Weights of a small mixture-of-experts language model, trained from scratch on English Wikipedia.
Size: vocabulary 29678, 31.2M parameters.
Training: a variant of SOAP for the experts, 293M tokens, 9148 steps.
Below are experts of layer 5 (counted from 0) of a mixture-of-experts language model. Rows are named router (the router's row for the expert), down (a neuron's output weights, with its number) and show model dimensions 0-255. Each number is 128 + 24 x the weight over its row's rms, rounded and kept within 0 to 255.
After each expert's rows: a language model's description of what the expert responds to. This comes from a sample of Wikipedia text that the model never trained on.

# expert 28
router [112 148 136 139 119 104 154 172 105 125 140 106 130 117 151 188 145 145 122 131 108 136 115 133 145 107 108 117 154 132  95 101  91 137 122 115 113 161 155 156  81 107 103 130  80 142 144 147 113 159 137 131 149 175 120 121  81 116 140 154 135 157 102 133  96 138 139 162 156 130 125 184 143 151 162  72 138 102 106 167 147 147 114 136 142 103 136  94 123 129 178 117 134 151  78 115 108 123 136 126 146 148 115 130 160 176 170 110 147 151 153 113 124  95 130 104 139 164 121 150 118 151 172  85 103 150 113 107 123 178 142 113  94 108 140 140 148  63  83 144  70 136 146 133 150 180 101 103  94 139 102 114 102 147 176 132 141 158 136 137 110 159 170 166 151 126 183 137 128 139 134 154 145 151 147 144 119 116 117 117 110 114 132  89 146 124  91 152 146 159 130 136 122 103 139 122 108 137 164 144 128 125 120 139 137 141 138 138 130 129 136 103 123  94 140 117 140 144 122 154 135 164 160 120 113 140 149 143 130 117 182  80  88 141 135 137  96 151  93 162  91 136 114 101 143 108 105 130 137  95 113 120 133  93 100 131]
down0 [109  96 169 125 109 117 122 126 133 125 115 133 120  96 137 139  99 118 115 139 145 114 139 119 148 148 117 150 143 118 137 103 141 151 133 189  79 104 121 140 125 112 104 124 146 127 140 159 143  92 170 153 112 172 127  79 131 166 135 147 111 103  78 141 170  96 161 150 144 146 119 126 132  93  96 101 172 120 134 136 109  83 117 150  99 140 127  79 119 140 110 156 153 170 129 115 139  90 127 163 170  92 147 142 124 167  98 154 145 135 173 168 134 153 141 142 124 133 139 174 130  91 100 135 154 109 142 124 116 135 147  95 145 200 104 138 157 144 139 130 172 106 138 109 126 124 136  83 157 135 114 112  92 125  81 165 114 130 156 132 125  91  97  76 126  82  80  89 117  85 129 158 128 157 138  77 150 126 167 135 109 160 125 123  98  87 122 145 154 136 119 138 122 111 124 124 108 122 122 147 124 110  99  83 144 140 143 175 118 135 134 135 118 150 126 124 134 130 129 149 113 162 110 107 128 105 103 142 145 145 129 161 101 129 106 129 153 113 146 161 147 105 137 146 137  95 145 133 121 130 105 121 178 141  74  88]
Description: Past participles and articles or numerals after was, is, to, such as a, known, released, held, two, guarded.

# expert 3
router [ 84 164 118 147 108 132 138 151  92 134 153 137  94 162 175 153 131 134 135  89  91 169 153 124 126  95 108  81 139 140 105 129 104 104 107  97 124 133 153 136 143  72 129 150 166 119 135 135 116 123 128 124 113 168 169 141 112 137 148 144 134 130 104 117  81 109 111 153 154 126 129 145 108 115 137  82 155 101 107 178 124 137 113 145 191 128 105 143  95 169 145 105 145 124  94  87 139 121 117 158 191 110 139 153 122 127 162 138 150  98 128 114 141 133 140 164 141 161 160 127 137 138 154 123 124 117 107  80 106 136 141 138 114 114 169 154 165 104 107 145 128 115 139 155 169 167 101 109  85 119 118 148  99 153 158 120 178 155  80 113 140 150 152 136 131 119 133 124 120 140 108 125 140 137 152 168 161 121  83 108 109 107 127 120 175 130 113 140 140 132 102 144  89  93 122 105  81 153 137 120 114 109 119 144 132 164 124 126 135 143 163 107 145 121 107 142 144 128 152 172 148 139 145 106 106 180  80 146 113 150 152  84  99 140 158 148 116 152 116 139 131  94 103  75 130  93 112 137 121 106 141 145 155 130 117 109]
down5 [120 129 152 120 122 101 142 136 147 121 120 140 104 127 125 120 121 146  95 133 112 122 110  89 106 111 158 158 126 158  94 100 132 122 137 144 149 166 135 139  67 118 114 114 136 162 146 158 105 135 159  97  81 129 134 152 144 108  62  98 115 146 174 110 106 104 133 123 124 133 130 182 168 114 133 129 130 129 179 115 104 147 160 113 143 109 123 100 107 107 138 151 139 118 149 131 115 113 152 112 150 185  89 130 136 136 134 121 168  80 127 138 125 135 116 152 128 137 150 133 123 101  84 158  99 135 177 117 179 136 154 132 105 116  98 142 121 114 112 156  99 162 124  95 129 127 121 147 150 150  98  92 146 141 125 139  69 133 103  98 113 112 122 132 132 113 131 146 126 131 124 172 145 147 119 107 111 111  79  71 147 136  94 165 121 122 123  74 113 112  64 115 140 100 191 127  91 100 161 113 130 114 118 102 116 130 112 141 153 131 117 138 166 149 158 140 135 110 122 119 128  95 154 102 138 148 125 139 127  97 166 113 133 130 114 162 140 144 167 146 147 131  84 103 158 107 150  86 125 176 119 187 131 182 140 133]
Description: Pipe characters dividing cells in wiki tables of results, rosters and votes, plus semicolons, equals signs and === heading marks.

# expert 31
router [123 172 132 139 107 138 153 139 114 167 123 126 145 158 158 170 165 136 158  83  93 133 122 136 133 104 146 135 132 136  90  83 106 100 123 120 115 120 165 121 118  88 117 138  68 138 117 130 118 167 145 117 104 139 164 140  96 131 142 182 142 180 118 130 144 112 110 147 135 134 130 166 138 132 166  96 138 129 128 153 132 153 127 138 219 125 133 169 116 134 110 108 140 131  93 123  88 132 123 120 110 141 118 136 133 123 128 132 175 124 154 103 147 138 149 145 157 128 149 135 111 170 158  96 141  92  94 111 100 135 102 111 103 127 166 178 146 102 141 146 119 128 128  68 161 166  93 126  86 149 136 118 102 135 135 151 141 142  87 108 143 155 145 160 110 139 135 165 142 185 107 155 115 179 145 107 135 139 120 100 138 143 142 134 178 103 116 115 133 176 113 148 122  82 172 101 114 149 129 129 142 104 114 120 153 123 134 146 121 113 131 119 133 119 142 144 172 141 146 136 116 134 118 103 109 183 116 128 127 128 144 101  94 118 125 120 116 156 122 147 115 144  88  84 175  90  93 137 141 104 132 157 110  88 129 106]
down0 [170 137 141 123 100 140 122 109 154 108  80 117 161 192 165 152 166 149 120 150 167 147 159 144 168 122 103 135 114  90 115 103 122 116 141 142 139 137 175 146 110 113 168  73 122 131 107 112 116  96 134 156 156 130 155 120  92 112 141 159 126 121 129 138 140 195 137 137  98  84  89 125 200  75  83 111 136  97 104 148 117 139 133 133 137 157 110 127 113 122  84 134 138 118  85 144 152 140 110 124 154 116 120 134 111  97 120 109 110 164 129 115 131 167 115  97 122 111 146 128 133  84 109 118 154 128 129 107 110 124 128 130 156 128 146 123 126  93 123 145 125 144 170  91  95 130 122 138 128 132 109 134 109 108 137  80  98 168 111 133 142 223 161 100 114 139 158 102 170 132 120 163 145  96  91 107 150 124 114 109 102 100 159 159 110 133 122 108  89 109 131 123 154 120 130 129 118 114 163 126 134 132 109 113 128 163 131 124 126 128 103 147 120 116 146 149 142  88 106 163 123 154 155 134 131 143 102  85 152 113 140 115 139 137 147 122 121  88 131 152 130 158 155  96 134 168 107 124 141 147 116 141 168  89 114 109]
Description: Single capital letters starting acronyms, abbreviations or initials, often after an opening parenthesis, such as R in (RN), D in D.C.

# expert 11
router [131  95 145 150 125 126 128 147  85 150 112 139 144 144 157 136 136 145 123 118 112 160  98 122  97 105 112 139 177 127  89 118  80  80 125 105 119 154 157 165  78 112  85 117  81 148 171 137 142 174 154  79 119 199 124 132 119 144 155 144 131 152 141 125 102  96  91 134 141 102 119 124 174 132 125  68 148 116 126 162 109 157 146 141 135 110 170 122 125 117 153 101 160 135 107 117 105 136 141 122 112 112 126 147 128 155 150 126 172 121 157 116 160 129 105 144 136 143 119 114 127 134 162 115 115 117 108 129 111 131 130 144 124  94 152 157 167 101 127 118 112 100 125 154 134 179 103 124 111 131 144 151 143 149 157 134 169 134 144 140 129 164 141 147 168 132 145 120 146 114 122 166 134 131 107 125 147 142 104  93 123 151 135 112 145 117 139 168 156 119 139 173  96 101 162 111 136 122  87 134 105  92 115  95 147 163 137 164 146 136 148 138 157  71 161 144 135 169 145 161 111 165 148 132 116 146  97 150 111 153 139 107  77 155 132 143 124 132 136 145 107  90 112 123 148 116  82 140 118  80 173 151 153  72 112 123]
down0 [104 105 128 116  85  83 155 117  89 144 121 115 115 115 138 183 117  86 108 105  95 142 139 157 136  72 156 133 141 134 115 113  94 110 119 181 123 133 112 183 157  91 116 129 103 151 146 129 107 126  77 138 128 122 144  87 107 109 143 131 138  94 113 172 125  96 120 134 138 127 134 133 141  92 142 113 101 120 116 138 143 126 151 149  92 148 132 146 106  93 186 128 106 106 121 168 134  92 119  93 143 149 164 123 153 126 129 131 132 100 132 130  91 168 181 108 138 164 146  95 121 174 140 119 146  91 186 121 145 120  98 126 125 103 169 163  97 129  94 196 131 114 133 114 166 114  95 121 108 149 123 160 106 144 129 113 131 165 138 137 148 124 141 114 127 118 150 140  93 152 145 139 115 157 137 161 114 147 153 142 110 132 136 139 150 138 141 134 135 114 134 171 175 133  77 113 129 147 156 102 143 138 147 130 129 102  94 105 143  90 146 148 110 113 110 121 152  80 106 163 157 105 137  97 133 117 129 112 105 169 149 152 110 124 107 100 180 127  99 116 138 177 114 114 139 155  99 143 142 126 134 115 142  89 111 167]
Description: General nouns and adverbs in prose after an article or possessive, such as a way to, in an effort, based on, well, due.

# expert 4
router [101 137 105 154  93 118 129 148  96 195 106 128 129 146 142 121 124 140 144 144 127 159 109 119 137 134 127 132 163 128 106 105 149  98 134 121 122 147 159 157  87  88  95 150 104 150 145 123 126 137 100 116 163 171 158 117 107 174 161 145 138 146  98 170  91 118  85 138 148 110 121 137 127 114 127  89 159 136 146 166 125 150 104 162 152 117 125 143 124 155 140 116 172 171 103 118  94 121 124 118 121 117 143 153 114 155 156 108 150 143 169 135 139 125 115 135 120 142 135 121 127  92 164 106 104  84  84 120  91 137 123 161 104  98 155 117 129 110 120 160  96 112 163 108 122 134  99 110  91 149 112 142 114 170 140 137 155 152 132 146 130 162 173 172 112 142 156 168 168 127 115 132  96 141 129 175 155 136 106 108 100 127 108 137 164 114 129 145 133 151 136 138 116 109 143  91 124 118  95 142 171 118 125 112 111 133 151 114 166 134 129  92 143  79 120 135 163 157 152 161 152 146 140 117  75 175 117 116 132 109 162 109  55 194 133  99 114 136 110 148 127 113 113 126 139 137  83 163 115  86 139 127 149 113 107 143]
down0 [152 123 136 107 120 162 143 123 123  51 135 117 123 139 144 138  91 137 134 107 134  85 105 132 120 143 131 104 138 101 118 171 173 111 148 116 116 117 105 146 128 119 133 160 152 173 133 119  87  95 115 111  96 138 153  99 131 149 136  81  83  92 123 107 164 116 151 148 115 122 142 112 103 111  81 113  97 113 125 178 140  87 105 134 111 116 140 125 117 148 133 159 122 130 118 155 130 122 161 169 112 131 143 136 142 149 140 125 160 135 152 102 122 142  91  71 153 104 132  93 170 117 153 117 136 160 132 158 127 173 115 105 126 134 123 146 129 110 117 120 159 149 102 135 126 103  84 150 134 147 114 147 139 136 151 123 135 127 173 109 170 118 170 103 124 152 103 104 148 120 145  83 137 125 101 135 163 130 151 121 122 139 109 128 145 115 116 142 142 130 206 127 141 174 131 117 138 166 126 124 117 129 122 127 107 117 126 117 197 100 107 115 130 109 103 151 154 161 144 161 140  95 116 112 105 109 114  58 123  93 119 152 151 137 162 155 104 176  64  96 127 159 117 179 138 162 118 105 130 138 111 147 150 110 125 165]
Description: Nouns serving as field labels or headings in infoboxes, tables and section titles, such as Location, Votes, career, season, signs.

# expert 9
router [119 153 149 134 125 106 158 141  92 131 106 169 141 153 132 133 132 146 125  91 120 165 151 128 154 124 110 120 164 120 137 109 121  83 112 128 101 188 170 144  85  70 108 160  99 117 137 111  78 133 146  96 105 142 141 156 105 112 150 170 139 141 132 140 138 104 107 112 141 136 120 179 153 117 137 120 146 136 132 147 139 126 100 124 198  95 136 139 155 123  93 144 127 158 117 133 109 144 102 119 146 124 114 165 113 138 125 112 134 131 161  99 136 144 166 123 129 131 100 109 162 125 164 121 122 133  98 103 114 182 185 174 119 128 153 144 142 113 114 141 121 119 151 142 134 149  88  97 104 135 122 149 130 134 142 171 147 150 112 134 147 156 166 172 139 133 145 119 133 165 110 157 121 134  98 130 139 129 113  91 136 106 108  83 149 107  77 144 162 161 125 192 120  83 147  66 143 124 120 133 114 107 120 143 159 142  98 164 158 124 138 116 152  76 160 166 154 166 131 132 138 157 134  93 107 143 107 106 143 110 136 111  89 132 102 146 130 134 115 162 118  88 125 130 176 101 114 155 139 115 139 152 132 102  95 119]
down0 [155 127 112 132 116 105 109 132  94 113 188 108 111  53 114 178 175 138 130 121 168 138 128 118 167 122 192 140 165  99 122  64 138 120 116 154 122 143 115 120 126 149 135 133 144 113 145 122 118 135 166 143 105 161 109 155 103 128 129 137 163 141 116 139 131 125 103 100  84 112 152 138 164 125 145 134 148 115 132 109 127 109 106 118 148 131 139 148  95 127 144 149 123 109 119 141  81 120  83  74  77  98 130 140 133 125 119 128 120 144 138 124 118 140 121  88 126 121 150 126 122 133 187 160 101 142 119 120 142 104 108 139 169 152  71 125 117 128  86 151  91 146 165 130 141 106  95  96 137 142 132 130 153  90 147 104 131 122  89 135 135 116  77 139 151 140 127 134 113 140 118 124 108 131 140 109 117 129 156 121 116 147 138 134 172 138 116 140 118  95 131 134 127 138 149 142 144 150 138 155 112 140  92  87 114 149 110 148  85 117 100 107 174 172 113 131 168 107 133 144 118 114 118 131  93 157  90 193 115 110 155 172 117 124 146 133 117 119 179 187 149  91 118 135  77 117 101 136 120 186 107 133 108 128 134 113]
Description: Periods closing sentences or abbreviations (Temp., Approx., Cat., B.S.), including decimal points in coordinates, closing quotes with periods, and colons.

# expert 16
router [120 109 150 149  92  97 108 157 124 163 129 171 141 121 151 150 131 153 161 159 130 138 132 111 135  97 102 120 142 131  90 120  94 127 110 123  70 154 150 140 119 106 111 170  97 129 137 117  95 114 133 117 137 147 189 141 102 162 122 151 149 143 131 141 109 110 116 145 140 135 126 156 106  73 143 171 143 138 129 165 138 124 103 117 163  98 137 120 124 115 120 130 144 111 107 119 104 141 148 141 117 123 121 106 151 137 107 114 156 101 144 112 154 116 126 143 159 159 139 121 127 150 154 134 118 117  73 109 119 116 140 121 117 114 151 152 144  58 110 124 101 111 113 148 132 158 105 118 102 164 130 148 125 140 147 160 167 165  94 157 136 160 150 157 110 150 149 165 144 125 101 134 143 159 151 136 118 127 111 129 130 127 131  78 173 137 123 152 132 148 135 166 135 102 127  92 124 156 118 189 148 129 113  78 111 134 134 102 155 123 150 127 140 110 159 114 185 135 152 150 139 146 158 109  97 168 107 162 114 114 138  94  47 119 127 136 148 183  91 149 103 120 149  60 148  98  79 138 134 118 161 151 167 113 115 107]
down0 [100 132  81 162  95 127 129 126 109 127 118 142 140  63 135 120 112 152 173 162 112  93 165 136 167 129  98 170 119 124 218 137 159 105 114 158 119 139 130 144 114 123 142 146 150  96 177 125 116 120  97 128 126 100 101 154 136 140 145 105 135 144 136 157 183 101 119 122 106 127 157 107 130 116 142 142 145 137 140 142 139 118  93  72  75 145 109 133 160 120 155 136 155 131 106 126 145  88  91  91 121 142  86 115 125 148 169 143 138 114 145 110  98 165 127 141 135 155 118 128 112 175 132 135 119  89 115 105 119 117 126 134 142 135 140 157 142  84 118 114 150 115  95 103 127 101 154 177 126  98 124 157 110 122 105 147  94 144  84 179 113 123 107  86  99 144 136 143 132 130 121  91 154  85 134 118 131 133 136 124 130 150 132 124 104 173 125 101 161 104 126 154 107 135 136 121 124 122 116 147  85 142 176 114 133 137 126 156 138 125 108 149 117 102 158  81 119 132 125 153 146 139 164 111 139 134 104 104 119  81 130 151 120 118 113 104 118 124  61 140 168 116 125 154 139 145 159 118  83 150 152 111 153 139 119 185]
Description: Standalone space tokens in tables and dates that come right before a number or score, as in | 0–0 or on 26 May.

# expert 24
router [128 152 106 138 121 117 146 137  94 132 112 191 140 133 149 173 125 178 134  98 102 153 156 151 150  98  85 126 144 117  74 125  81 117 105 124 105 146 142 122 127  86 130 132 106 151 152 150 145 138 129 125 111 127 123 144 114 124 139 163 145 145 104 152 104  94  57 142 163 131 133 161 113 109 114 110 155 101 136 156 133 151 114 106 135  93 140 142 138 166 166 126 131 109 114 105 120 135 146 122 171 136 135 115  91 143 106 139 122 127 150 112 133 146 149 125 131 138 150 154 147 170 174 133 128 139 107 101 119 141 115 144 126 103 141 158 148  85 120 129 118 112  90 148 137 153  85 110 107 160 158 141 110 157 129 116 160 137 131 140 140 148 121 160 142 161 152 138 148 184 110 137 131 138 162 137 109 128  77 102 104 133 129  73 125 103 150 152 130 155 126 117 120 102 143  55 130 171 131 160 146 148 112 113 155 121 156 139 144 132 134 129 167 106 142 126 139 109 145 152 121 158 155  99  65 129 142 159 112  90 145  83 117 137 123 130  96 183 121 151 101 133  87 101 129  72  76 180 130  93 138 134 149 105 133 126]
down0 [115 143 158 202 137  98 120 152 132 123 118 161 138 109 136 113 142 133 105 172 126 130 118 150 140 119 108 159 112 127  92 109 157 107 147 134 147  92 154 173 159 117 115 143 118 172 118  97  99 112 109 124 132 113 136 144 111 138 122 131 178 114  99 146 103 154 119 137 144  77 164 108 151 116 147  79 124 112 125 107 137 151 149 111 135  99 111 139 107 159 169 120 131 125 119 104 176 122 124 128 116 135 130 141 152 101 131 131 119 132  82 139 146 171  82  98 122  96  99 126 128 143 142 144 164 109 137 135 126 128 148 153 140 138 117 143  70 129 110 133 111 123  99 121 109 147 169 142  71 131 128 107 119 136 173 140  88 122  97 182 151 170 107 114 108 128 110 132 113 133 114 109 135 111 143 128 129 185 187 157  71 106 113 139  99 115 109 146 151 114 119 127  89 162 124 149 137 116 110 156 129 159 161 129 183  74 140  98 132 156 129  96 136 131 106 122 123 138 113 121 120 127 116 122 167 134 144 107  99  82 175 131 115 112 117  68 137 122 102 130 104 182  97 139 108 184 142  99 121 141  88 144 136 137 125 147]
Description: Articles and possessive determiners opening noun phrases, mainly the, The, a, an, his, their, its, this, often before same or first.

# expert 0
router [107 139 108 148 106 113 157 130  90 137 125 194 103 153 143 152 131 124 132  93 157 170 137 133 124 113 137 140 141 142  94 113 118  98 104 136  98 141 142 120 116 113 114 157  87 142 108 127 132 115 136  83 101 138 146 128 103 166 146 161 146 165 144 121  78  66 125 139 141 115 137 141 120 123 141  88 138  79 142 158 119 132 129 115 144 125 133 144 126 143 157 128 123  99  72 118 110 151 125 108 166 132 148 191  94 113 182 107 144 144 154 108 123 124 132 111 120 144 146 113 126 151 175  99 115 145  86 106 124 200 106 117 100 143 157 146 139  89  80 163  92 131 107 153 150 185 122 103 120 144  98 132 115 181 112 176 164 144 131 132 122 147 105 153 121 139 146 111 123 112 119 141 140 189 139 108 122 145 129 106 132 124 104 110 169 159 168 119 145 123 124 170 113 111 146  91  69 117 115 142 119 110  86 113 127 131 108 152 153 121 182 111 129 115 143 136 141 167 158 133 137 148 149  98 104 141 128 146 130 100 172 109 106 141 142 114 139 126 109 154 121 111 132 109 144  87  87 127 143 116 155 154 143 111 151 123]
down0 [152  94 130 150 147  99 132 113  85 131  97 147 119 146 137 117 110 154 117 151 123 128 119 131 108  96 128 109 131  95 141 122 140 143 134 121  87  93 167 106 158  73 141 174  86 155 125 131 131 113  89 143 126 115  71 165 106 149 132 130 123 152  88 135 113 140 128 150  81 142 131 110 107 148 122 115 102 161  84 133 142  87 142 161 141 144  81 201 138 140 165 120 158 109 110  99 159 139 176 124 108 114 190  89 122 112 106 140 163 137 107 142 155 156 162 123 138 145 112 123 163 115 142 122 116 157 161  82 144 143 119 130 146 148 136 101  90 154 153 141 122 140 137 105 137 130 143 117 168 149 107 175 154  77 149 110 119 139 148 146 126 116 158  99 125 152 160 126 125 107 178 135 145 161 108 131 136 114 163 134 143  92 107 143 125 113 138 139 100 151 155 101 169 138 104 112 165  98 105 120 140 143 156 122  98  92 106  85 133 106 133  67 146 131 162  89 116 157 123 123 107 135 128 104  75 117 157 113 135 126 125 125 127 153 124 122 119  92 138 170 130 159 102 118 110 111 120 145 145 123 115 115 169 122 101 157]
Description: Words joining phrases mid-sentence, mostly and, or, but, commas and semicolons in lists, plus with, including, through, such as between roles.

# expert 5
router [ 95 148 114 152 131 132 139 116 124 134 115 169 125 135 194 167 136 161 177 109 115 165 114 121 119 111 100 124 157 153 120  81 115  99 130 142  80 164 145 137  51 103  94 154 120 154 151 146 128 157 147 126 141 147 161 146 122 119 119 141 143 149 101 140 116  98 133 127 135 112 120 132 134 105 112 109 170 112 152 160  86 177  95 135 143  86 155 104 132 117 130  71 169 137  70 124 125 160 140 144 177 118 119 181 114 138 124 120 109 137 158 121 142 123 142 142 136 145 124 135 133 165 157  93 109 137  75 136  87 126 124 129  98  94 172 161 118 108 112 125 116 108 110 116 169 123  83  92  94 143 151  99 122 157 111 142 163 158 127 123 118 153 148 152 136 133 146 122 137 119 102 155 124 151 117 149 133 156 119  94  87 138 136  97 158 141 119 149 151 101 115 192 108  90 155 104 119 156 126 178 130 119 124 142 112 150 132 153 143 149 147 109 136  86 123 146 169 156 137 145 141 140 117 108 112 145 143 137 116 148 139 126 104 120 134  93 115 136 107 133 123 126  97  80 157  58 118 151 124 107 140 134 121 131 116 142]
down0 [ 78 148 159 158 144 160 142 148 145  97 154 127 141 133 120 122 130 110 127  74 133 134 164 131 122 101 137 127 114 144 154 130 127  82 157  77 157 135 136 101 137  88 137 173 167 122 162 106 189 119 130 120  85  95 145 157 112 101 111 135 173 117  99 114 128 125  73 154 104 151 144 105 157 129 158 115 156 133 132 141 106 124 111 119 181 132 117 153 127 129 169 127 123 105 155 121 135  83 190 135 131 151 150 106 117 122 144  99 146 100 131 138 146 169 129 153 108 127 132 100 118 153 161  94 144  98 133 154 132  85 122 105  91 126 137 142 168 120  88 129 125 126 113 125 128 109 110 147 169 126 160 178 146 147 164 115 113 143 142 100  98 133 142 147 114 122 131 108 130 133 129 157  88 150  91 142 102  95  80 130 152 146 115  96 113 125 133 129 117 116 115 110 115  79 145 121 128 143 152 117 116 113 106  96 100 135 178 115 151 138 162 119 115 120 179 115  75 111  97  82 157 100 135 152 132 155 104 134  93 161  95 154 125 188 108 145 148 151 137 117  93 164 104 122 130 116 127 108  97 102 113 117 117 122 145 117]
Description: Commas ending a place, name or date phrase in running text or tables, such as Liversedge, West Yorkshire; also in, of, and parentheses.

# expert 7
router [103 143 132 144  88 111 130 125  90 135 154 152 115 151 174 174 161 143 163  98 102 153 155 118 110 123 119 111 153 132 109 134 127 106 115 120 104 145 135 176  53  82 123 137 118 129 131 147 115 152 125 101 151 130 139 135  96 166 128 130 130 163 123 147  78 102 127 153 132 129 116 167 158 122 122  92 168 104 124 166 107 127  82 153 155 124 156 135 129 108 112 126 171 151  96  99 125 156 142 118 116 119 135 142 125 163 127 149 126 136 156 104 112 138 126 104 135 153 132 134 128 178 147 106 128 129 118  97 100 126  85 109  94 132 131 153 125  85  93 129 121 101 152 133 161 151  96  98  71 134 148 142 152 174 142 151 143 167 137 124 167 152 146 144 129 132 160 135 137 135  99 156 133 139 122 130 164 120  86 115  92 145 133 132 159 144 126 169 180 169 118 144 127 111 158 100 102 142 111 141 114 138 142 108 135 119 138 144 170 158 169 108 161  88 145 131 160 139 157 146 124 139 151 102 101 186  86 123 101 111 181 113  80 153 127 133 133 119 111 151  89 108 115  94 157  85 115 142 156 114 143 150 126  98 122 123]
down5 [124 128 102 187 111 115 117 142 149 190 139 100 126 129  93 162 154 106 103 117 100 135 102 135 124  98 107 168 110  74 103  85 163  90 141 114 116 146 147 165 136 150 135 151 139 171 122  90 140 111 150 131  63 131 113 154 114 134 134 102 100 161 115 159 132 117 130 158 133 123 133 112 122 133 130 143 120 106  84 144 124 152 136 126 145 162 135 119  60 122 142 121 163 109 139 131 141 143 121 146 152 143 171 122 110 141 135 152 137 119 117 144 139 129 134 103 128 124 143 150 167 132 127  96 150  89 145 130 130 149 117  85  86 110 166 145 156  97 162 126 160 114 102 170 145 114 123  94 113 104 106 120  99 153 115 105  98 151 160 118 145  83  78 103 195  91 103 126 127 109 145 132 141 133 137 120 129 145 129 137 119 158 124 154 125 147 127  79 166 139 138 118 132 121 119  94 102 108 158 134 119 153 103  72 173 155 142 125 120 110 119 104  92 143  95 126  98  77 150 163 146 120 163 157 131 114 110 109 154 146 145 121 147  91 173 142 127 115 122 153 140  99 144 162 115 124 137 119  91 107 150  92 114 121 165 165]
Description: Closing parentheses, quotes and brackets ending titles or disambiguators, plus line-initial list dashes and table pipes, e.g. (footballer, born 1982).

# expert 12
router [ 95 112 138 154  90 106 156 148  98 182 120 168 122 134 136 151 118 127 131  83  89 180 152 134 120 106 134 135 155 119 137  99 121  96 118  89 107 155 141 129 102  84 121 154  62 148 141 125 162 167 106 116 137 139 185 151 116 148 119 153 147 170 112 101 103 109 127 161 117 113 155 150 120 113 151 124 144  91 138 134  76 159 124 170 162  99 121 149 114 142 122 133 163 137 143 141 112 139 146 130 149 154 123 127 102 155 131 138 136 130 125  84 134 117 129 130 134 155 120 110 149 140 161 141 100 133  82  95 112 168 124 135 105 118 158 133 134 126  57 151 124 127 143 170 138 179 142 115 103 116 131 165 142 136 142 149 171 121 111 117 109 120 150 157 159 134 135 116 155 144 124 150 113 155 136 120 148 130  88 117  96 111 133 108 124 139 137 127 138 131 128 135 121  56 142 142 112 170 124 159 117 101 105 111 131 159 123 155 118  92 155 131 152 145 136 148 148 137 144 128 129 173 188  96  84 200  97 154 119 103 134 104  86 141 122 104 112 153 115 168  93 108 118 128 118  99  91 140 112 116 138 167 121 134 141 141]
down0 [100 173 122 127 100 134 130 129  99 125 136 143 171 108 128 130 130 140 142 153 116 105  99 145 145 117 126 121 134  84 118 100 147 142 105 130 116 122  82 146 120 144 104 135 131 142 190  74 177 176 109 136 109 156 133 169 128 108 138  57 158 121 148  97 133  89 179 163 155  98 128 135 158  90 165 116 132 138 142 137 115 168 138 117 131  99 108 157  79 111 126  89 107 184 115 126 124 131 120 141 128 162 180 124 116 103 159 141 118  98 141 130 137 113 134 133 117 142 136 112  83 162 159 136 113  91 162  95 116 103 147 158 147  81 137 122 101  94 138 114 108 148 113 130 139 121 143 110 120  99 147 104 129 149 129 107 139  90 122 167 126 149 150 188 133 139 112 117  83 162 174 125 158 129 147 117 117 123 142 158 152 137  97 128 146 147 128 115 139  93 140 130  70 128 110 104 133 128 105 140 142 146 160 126 122 102 171 103 114  69 112 125 138 170  92 147 144 103 136 109 141 125 158 139 132 124  97 122 125 131 108 103 105 138 155 167 163 119 103  76 140 135  94 141 140  97 106 102 139 106 137 132 115 159  99 147]
Description: Short word pieces inside longer words, often after an initial consonant, such as op, ac, ot, in clandestinely, deregulate, brochure.

# expert 6
router [ 97 114 131 155  95 121 201 155  95 147 149 159 159 141 159 138 145 142 133 124 103 170 130 137 153 102 142 125 145 146 115 101 132 119 109 132 103 157 165 148  88 108 140 130 131 150 146 149 124 128 126  75 143 151 172 120  75 164 161 156 138 151 100 152  96  84 109 142 136 123 150 168  97 117 131 121 138 110 153 146 126 168  97 105 172 137 135  86 128 115 133 134 145 143 106  95 109 132 122 147 137 118 136 174  97 149 121 120 133 142 138  92 133 103 155 157 121 160 141 125 136 121 151 128  94 119  89 105 105 128 133 127 138 109 145 131 127 105 106 128 126 127 155 111 174 165 112  85 108 157 117 110 106 129  97 126 168 168  83 113 132 166 144 149 125 120 157 148 148 144 130 156 104 137 129 123 126 154 104 108 124 131 104 116 201 116 138 137 163 154 120 146 109 101 138 109 128 158 119 121 129 110 115 108 120 165 122 160 113 140 142 125 140  85 100 159 122 122 157 156 123 143 182 100 107 131 161 135 135  58 145  92 104 153 132 128 111 165  84 142 134 118 156 112 154  58  95 164 128 146 151 173 124 114 146 103]
down0 [ 70 121 125 126 127 128 150 123 113 112 135 132 163  99 137 104 131 107 164 129 121 109 116 124 134 152 116 131  86 136  78 118 140 115  89 140 142 166 151 148 105 118 132 101  92 109 123 158 135 113 152 132 110 108 160 100 131 131  86 163 123  83  96 135 151 104 145 137 162 145 155 184 105 122 104 145 170 103 152 118 153 144 168 108 166 159 114 112 146 104 126 157 149 111 121 136 127 119 133 100 111 124  91 162 131 147 158 122 131 154 122 106 128 184 105 162 135 133 139 129 135 165  85  96  76  82 139 109  79 123 161 102 123 105 101 167  89 139 144 157 106 122  83 120 100 120 109 143 108 131 146  82 167  90 114 136 136 182 119 152 142 125 140 156 143 110 151 163 161 114 102 113 103 130 108 147 102  81 144 113 126 132 160 130 130 142 156 141 119 187 125 151 110 154 122  72 160 126 138 119 122 116 145 171 141 140 133 143  95 168 193 153 121 133 141 163 129 144 114 102 112 159 131  90 100 130 147 152 119  91 136 108 124 110 101  94 155 152 117 135 137  91 138 108 142 101 124 130 135 115 142 139 133 169 154 134]
Description: Prepositions beginning a phrase, especially of, in, on, at, by, during, under, as in "final points of" and "traded in 1999".